From a checkpoint of a small mixture-of-experts model trained on Wikipedia.
Size: width 128, vocabulary 16384.
Experts: 256 experts in each of 9 layers, a shared expert of 256 neurons.
Training: a variant of SOAP for the experts, 296M tokens, 4621 steps.
Below are experts of layer 9 (counted from 0) of a mixture-of-experts language model. Rows are named router (the router's row for the expert), down (a neuron's output weights, with its number) and show model dimensions 0-127. Each number is 200 + 40 x the weight over its row's rms, rounded and kept within 0 to 999.
After each expert's rows: "raises" lists some tokens whose logits its average output raises strongly, later layers aside. This comes from a sample of Wikipedia text that the model never trained on.

# expert 195
router,205,217,179,273,261,193,180,193,190,169,173,230,248,150,215,247,244,160,201,162,204,205,248,264,250,201,184,190,159,214,214,200,167,198,139,240,188,205,239,150,218,221,203,128,211,183,147,155,235,188,285,155,163,208,233,226,239,162,215,261,163,242,192,151,233,121,245,199,160,281,198,135,214,232,260,245,194,172,223,179,237,134,206,195,296,223,198,206,230,145,256,142,145,263,271,164,191,212,252,237,190,185,237,223,180,208,197,164,171,219,133,248,151,254,278,183,258,164,282,195,165,180,147,175,223,231,254,240
down0,159,156,192,191,209,311,133,181,280,193,154,186,221,180,226,190,217,238,177,158,162,195,176,227,257,257,119,215,223,241,199,251,266,250,192,198,185,227,226,180,225,261,233,116,231,173,164,250,219,160,266,228,166,189,163,232,198,196,205,184,141,275,198,201,244,119,210,170,172,186,306,238,173,207,236,186,222,153,193,216,195,184,200,202,231,224,234,263,233,188,220,182,199,216,151,237,208,253,201,176,166,159,270,145,227,220,199,96,189,301,166,165,194,219,203,196,154,132,256,134,185,211,178,163,202,221,161,150
raises: "id", "'", "un", "at", "’", "idel"

# expert 103
router,156,241,166,185,138,245,176,200,211,188,249,196,179,223,150,257,184,184,233,261,247,200,209,169,166,198,220,203,267,161,185,190,162,239,114,278,218,172,219,194,219,145,191,157,222,150,240,205,165,146,150,164,199,125,179,230,207,260,144,183,186,144,236,179,262,150,167,240,157,194,215,187,222,210,157,150,164,184,141,161,194,181,176,244,136,170,220,259,259,160,205,189,234,214,159,199,181,202,217,119,105,247,107,150,232,247,153,187,201,173,248,197,152,142,197,239,192,181,175,184,237,268,131,252,192,238,274,250
down0,147,296,191,173,197,242,207,163,131,217,154,171,162,232,210,139,258,280,147,229,155,182,249,198,182,176,154,244,210,232,227,238,211,213,210,251,204,159,183,158,191,266,210,148,144,165,215,167,135,122,198,179,272,138,206,198,137,261,175,237,186,127,206,169,255,254,180,150,176,149,150,204,175,254,204,218,229,144,156,175,173,172,165,220,188,256,176,197,215,209,246,217,197,245,180,185,257,174,165,209,156,173,145,220,234,200,186,186,252,174,189,153,160,276,173,180,173,238,254,251,217,244,190,270,184,208,312,214
raises: " (", ",", "v", "j", "f", "-"

# expert 151
router,214,164,173,190,263,162,195,197,237,171,164,199,250,190,199,271,219,111,108,171,200,199,202,256,218,203,171,206,153,219,229,137,123,231,99,183,191,142,231,159,201,259,214,214,155,184,200,151,197,244,256,168,188,281,186,187,227,153,181,228,243,285,156,178,255,131,185,202,229,252,185,172,217,199,216,251,257,202,152,196,188,132,203,207,184,199,176,191,199,161,276,141,129,251,237,186,176,174,252,258,143,154,211,191,191,166,196,158,165,189,151,253,127,263,214,166,246,227,223,203,206,138,213,255,265,211,236,204
down0,200,220,271,185,163,93,184,183,180,193,230,147,186,138,222,167,234,315,216,223,220,212,209,176,164,126,201,114,328,172,177,178,192,223,258,243,203,227,241,306,227,236,219,131,154,222,183,174,168,212,202,223,196,201,272,206,199,223,205,169,210,191,266,213,196,253,181,167,170,236,265,199,217,285,219,200,179,201,165,172,220,166,186,193,165,182,193,131,268,212,316,143,202,199,197,164,206,157,215,218,194,230,164,181,155,232,156,158,219,143,204,199,169,231,225,191,222,240,165,224,267,246,174,200,231,199,158,203
raises: "ar", "ens", "og", "y", "om", "en"

# expert 68
router,159,205,251,280,189,211,208,169,227,187,211,238,122,234,172,176,134,249,229,157,170,208,170,186,197,181,177,206,184,226,179,206,265,246,230,181,149,194,181,180,182,222,157,135,173,286,220,121,231,217,274,243,241,206,180,260,172,288,198,180,158,243,212,251,194,143,164,211,140,250,228,218,244,234,172,277,160,256,244,184,249,214,143,195,289,128,217,138,235,246,181,152,209,144,170,142,177,213,237,210,222,214,200,242,151,218,112,251,226,242,148,205,251,256,262,220,203,216,208,173,197,203,245,266,205,204,206,196
down0,207,223,190,101,246,155,179,213,177,230,231,238,291,247,235,199,163,264,144,201,222,241,206,125,199,276,252,139,217,223,182,170,258,214,203,153,160,168,201,266,224,170,239,206,147,251,196,208,165,204,122,200,235,223,291,163,218,177,123,196,211,223,177,238,136,250,225,215,176,199,251,151,163,212,176,180,140,207,142,215,238,205,182,191,197,213,115,193,233,244,184,188,198,232,278,240,184,175,153,186,176,248,153,167,229,129,238,169,181,295,218,223,177,228,158,268,197,203,206,201,162,240,256,197,173,274,164,214
raises: " ", " the", " and", " C", ":", " May"

# expert 187
router,140,236,197,211,254,238,207,219,127,141,129,233,238,128,150,166,267,198,216,232,224,205,222,208,267,225,160,128,242,211,207,235,124,229,189,208,194,136,237,205,167,223,207,157,150,207,123,205,159,193,198,122,150,182,167,181,221,202,242,167,175,232,189,212,217,142,188,161,177,232,245,179,205,187,265,153,265,233,168,171,200,178,257,196,187,228,202,224,278,185,255,258,163,196,274,124,271,209,188,208,184,190,250,226,269,271,157,174,201,205,212,266,194,141,211,141,167,222,273,225,230,165,204,124,243,228,238,200
down0,320,258,235,178,224,179,186,240,134,240,241,169,227,212,195,212,187,201,111,195,200,140,216,189,215,183,213,235,236,197,243,198,258,215,181,206,202,309,132,249,132,128,208,206,271,193,193,248,219,174,195,206,175,181,231,238,190,225,296,176,164,231,195,210,208,184,246,133,225,175,181,209,171,251,221,212,175,261,252,224,177,130,210,187,180,159,133,197,162,227,223,180,154,194,230,159,242,205,204,211,212,132,176,179,117,149,181,262,99,190,268,157,178,197,158,197,195,164,113,223,183,209,198,203,120,231,194,194
raises: "e", "in", "ly", "us", "ar", "a"

# expert 69
router,153,228,240,293,241,200,210,151,180,167,267,158,153,208,206,158,159,259,255,223,152,265,205,216,238,209,155,225,148,212,176,152,283,224,171,169,136,232,188,246,202,230,144,200,191,272,190,191,213,238,206,268,223,205,140,187,180,262,202,161,198,241,219,183,178,169,180,195,226,231,255,261,214,251,219,282,188,272,249,212,235,227,196,200,226,151,217,155,217,264,217,150,169,200,236,156,245,227,213,167,175,148,222,185,194,250,137,251,252,256,124,210,237,273,248,246,202,222,242,203,168,223,275,238,235,232,133,222
down0,130,179,173,200,227,243,130,133,121,231,277,177,160,170,141,203,151,166,191,283,189,172,229,199,182,140,182,210,205,311,183,208,197,262,221,206,228,170,163,244,209,222,314,201,242,279,149,215,175,246,229,238,194,232,196,164,181,151,295,192,263,137,178,232,210,190,213,188,179,237,197,155,183,194,202,185,245,185,201,241,283,116,213,250,236,227,193,186,255,177,154,207,254,183,208,178,230,231,250,205,212,249,273,173,236,201,213,166,190,222,204,180,190,243,136,218,200,230,147,240,205,149,255,232,209,157,238,186
raises: " and", " the", " ", " to", " T", "-"

# expert 3
router,207,182,216,156,197,186,195,165,123,193,181,180,247,279,206,215,142,238,253,235,151,137,198,190,116,229,159,150,213,149,241,169,236,131,184,249,250,205,239,224,262,198,205,208,128,163,163,267,184,251,124,157,223,175,179,198,203,166,145,245,187,205,212,235,179,174,142,211,186,169,221,143,276,252,186,165,219,227,164,177,219,178,187,174,125,225,206,260,241,154,146,184,259,233,229,212,187,271,277,130,195,221,125,203,203,165,200,233,215,158,225,195,174,133,244,247,164,233,147,199,158,180,148,229,123,179,236,240
down0,229,90,199,215,210,186,206,200,172,147,171,188,193,202,235,195,198,126,229,197,214,159,305,190,250,243,163,207,210,240,194,110,161,201,212,141,229,197,205,171,232,200,239,213,149,142,240,261,193,216,185,160,188,177,196,216,178,191,195,164,193,157,234,216,157,194,200,185,235,187,224,96,321,154,282,153,201,148,150,208,239,262,235,215,126,129,116,133,124,241,218,168,207,216,177,199,190,120,235,181,153,148,178,188,177,170,194,145,215,129,273,218,195,206,206,196,164,220,179,226,215,209,180,175,229,233,220,234
raises: "nd", "n", "da", "id", "ith", "lin"

# expert 131
router,171,220,156,238,177,228,244,274,179,163,205,256,262,248,154,162,173,254,265,199,213,276,269,161,202,179,152,222,146,216,131,166,226,160,160,248,234,227,185,157,269,183,233,167,260,215,226,224,152,283,254,236,208,191,255,213,241,189,231,240,155,217,177,240,118,164,234,194,192,231,236,229,182,214,150,246,149,234,250,211,191,163,226,225,240,172,216,172,209,155,190,139,255,140,199,247,218,272,175,232,266,241,138,150,123,228,205,230,183,183,260,206,256,219,250,194,234,153,227,222,177,137,226,215,181,175,179,152
down0,175,302,205,182,185,158,170,205,180,206,171,297,201,167,234,220,224,217,207,222,189,175,247,224,216,284,178,223,216,258,158,169,215,195,210,244,162,254,237,204,257,162,239,178,160,209,273,216,156,179,159,127,190,208,126,192,122,163,242,250,222,129,145,273,195,124,153,227,215,181,150,123,233,217,229,254,178,229,162,165,220,145,182,166,201,150,238,221,165,207,230,247,188,202,194,203,159,215,188,165,249,264,241,186,212,267,305,175,182,215,262,183,138,163,147,225,156,159,176,152,266,200,223,192,185,232,204,183
raises: " ", " H", " (", " —"

# expert 165
router,135,156,204,258,148,243,185,186,231,114,226,226,226,162,176,209,148,171,238,252,255,180,181,259,188,228,115,223,206,207,223,206,229,223,195,247,211,137,251,170,238,161,167,278,255,148,262,180,237,172,238,186,200,183,158,215,121,167,257,231,210,225,236,247,190,247,97,229,251,134,199,164,221,209,265,150,226,153,171,167,232,184,142,148,109,177,221,200,192,208,222,218,284,134,167,253,156,211,177,188,194,267,210,181,193,180,227,127,242,164,236,163,205,226,167,206,191,179,156,177,175,256,179,183,210,198,195,263
down0,207,221,242,176,186,233,213,196,208,155,256,167,227,167,197,237,149,200,157,137,177,239,286,197,259,251,196,247,184,175,181,235,207,239,214,210,170,130,241,157,136,227,185,209,139,200,199,208,210,156,161,228,169,229,199,207,228,164,120,252,148,208,261,117,161,159,215,205,218,232,224,168,177,162,266,180,186,156,257,219,128,120,207,169,224,213,201,229,260,182,328,201,213,255,143,193,235,218,193,154,260,163,224,159,121,215,165,220,143,168,260,262,164,222,179,187,140,168,225,125,192,178,189,146,200,163,253,203
raises: "ise", "ire", "ğ"

# expert 50
router,157,145,185,258,145,241,157,222,170,130,163,272,205,191,231,179,151,152,200,177,239,175,184,179,251,246,171,200,173,163,240,180,253,185,210,238,189,149,255,197,173,181,201,221,141,198,253,136,225,230,183,145,182,240,153,277,196,152,166,219,254,198,232,202,203,200,149,246,287,170,232,160,223,170,251,176,216,238,160,232,152,162,213,175,139,175,140,282,146,164,253,140,228,150,179,252,232,177,184,151,215,257,243,287,190,171,219,147,173,170,203,163,189,225,207,192,278,231,193,220,159,144,167,132,124,156,220,191
down1,128,124,215,279,250,177,246,268,166,182,234,249,152,203,212,197,129,221,297,149,229,229,241,199,225,172,222,180,224,173,185,233,198,191,204,194,211,144,171,127,227,215,208,212,233,210,278,148,166,203,210,218,167,137,216,301,192,194,202,222,206,156,185,197,275,182,194,140,255,261,181,201,212,213,134,195,138,128,186,247,168,275,179,266,154,215,174,274,147,174,136,207,256,194,209,231,163,218,148,168,219,209,161,296,163,244,223,236,207,154,164,185,218,209,139,175,205,128,182,181,156,189,224,171,191,204,197,207
raises: "an", "ar", " (", "ad", " and", "ab"

# expert 80
router,273,194,161,93,203,182,160,209,263,276,216,220,254,201,198,200,187,194,126,134,230,169,212,216,218,190,230,216,168,161,236,161,103,274,147,160,181,138,210,167,182,155,244,150,191,190,190,153,267,234,240,229,230,151,253,224,217,226,171,148,274,263,184,180,257,188,163,215,174,154,153,127,206,261,159,199,194,208,155,150,176,196,164,134,200,245,200,206,224,205,262,186,212,180,217,221,179,155,185,224,168,110,241,221,228,216,233,108,209,188,200,259,220,216,202,182,200,161,160,161,216,206,272,195,242,120,166,191
down0,99,177,109,251,236,125,242,275,186,170,224,222,179,217,196,190,238,185,231,265,224,180,162,178,266,164,165,193,210,218,183,184,220,145,193,140,218,162,241,242,204,206,218,195,222,175,194,234,273,229,255,194,185,154,217,192,213,183,211,222,220,207,138,215,192,157,246,183,207,221,112,215,263,253,221,237,178,226,262,209,171,205,265,250,154,272,137,169,257,120,112,204,166,260,201,198,191,164,196,209,193,132,282,228,265,121,213,184,216,170,188,227,204,192,192,149,168,183,186,167,237,133,269,223,208,167,250,185
raises: ".", ",", " ", " in", " long", " with"

# expert 209
router,208,224,121,160,173,277,235,223,124,183,224,161,190,229,178,195,156,257,231,160,212,151,187,219,248,183,233,184,186,153,102,175,145,164,220,240,226,191,119,196,234,208,263,146,210,164,191,207,200,166,258,239,202,231,229,241,245,113,194,164,165,267,202,103,196,214,214,192,184,253,235,249,169,208,174,216,165,207,270,211,162,188,226,198,267,146,153,185,130,217,144,191,195,157,217,225,267,223,218,239,211,221,134,246,142,261,139,237,181,209,205,225,233,187,274,199,225,182,220,147,155,186,239,183,159,104,188,209
down0,152,145,195,126,205,207,216,168,133,195,219,206,237,235,154,183,164,197,332,229,165,189,190,254,211,211,217,98,205,203,201,89,151,223,201,242,169,175,137,185,191,179,154,165,162,163,197,196,250,101,228,292,169,207,253,177,245,260,216,211,203,208,189,178,205,203,223,207,196,221,253,216,128,237,167,213,154,171,235,144,221,196,210,152,257,252,239,234,175,188,178,168,170,254,160,199,230,109,145,237,180,214,148,170,182,160,234,249,185,198,166,216,248,202,235,245,232,183,208,157,171,140,180,282,233,194,220,205
raises: " ", " N", " S", " New", " B", " O"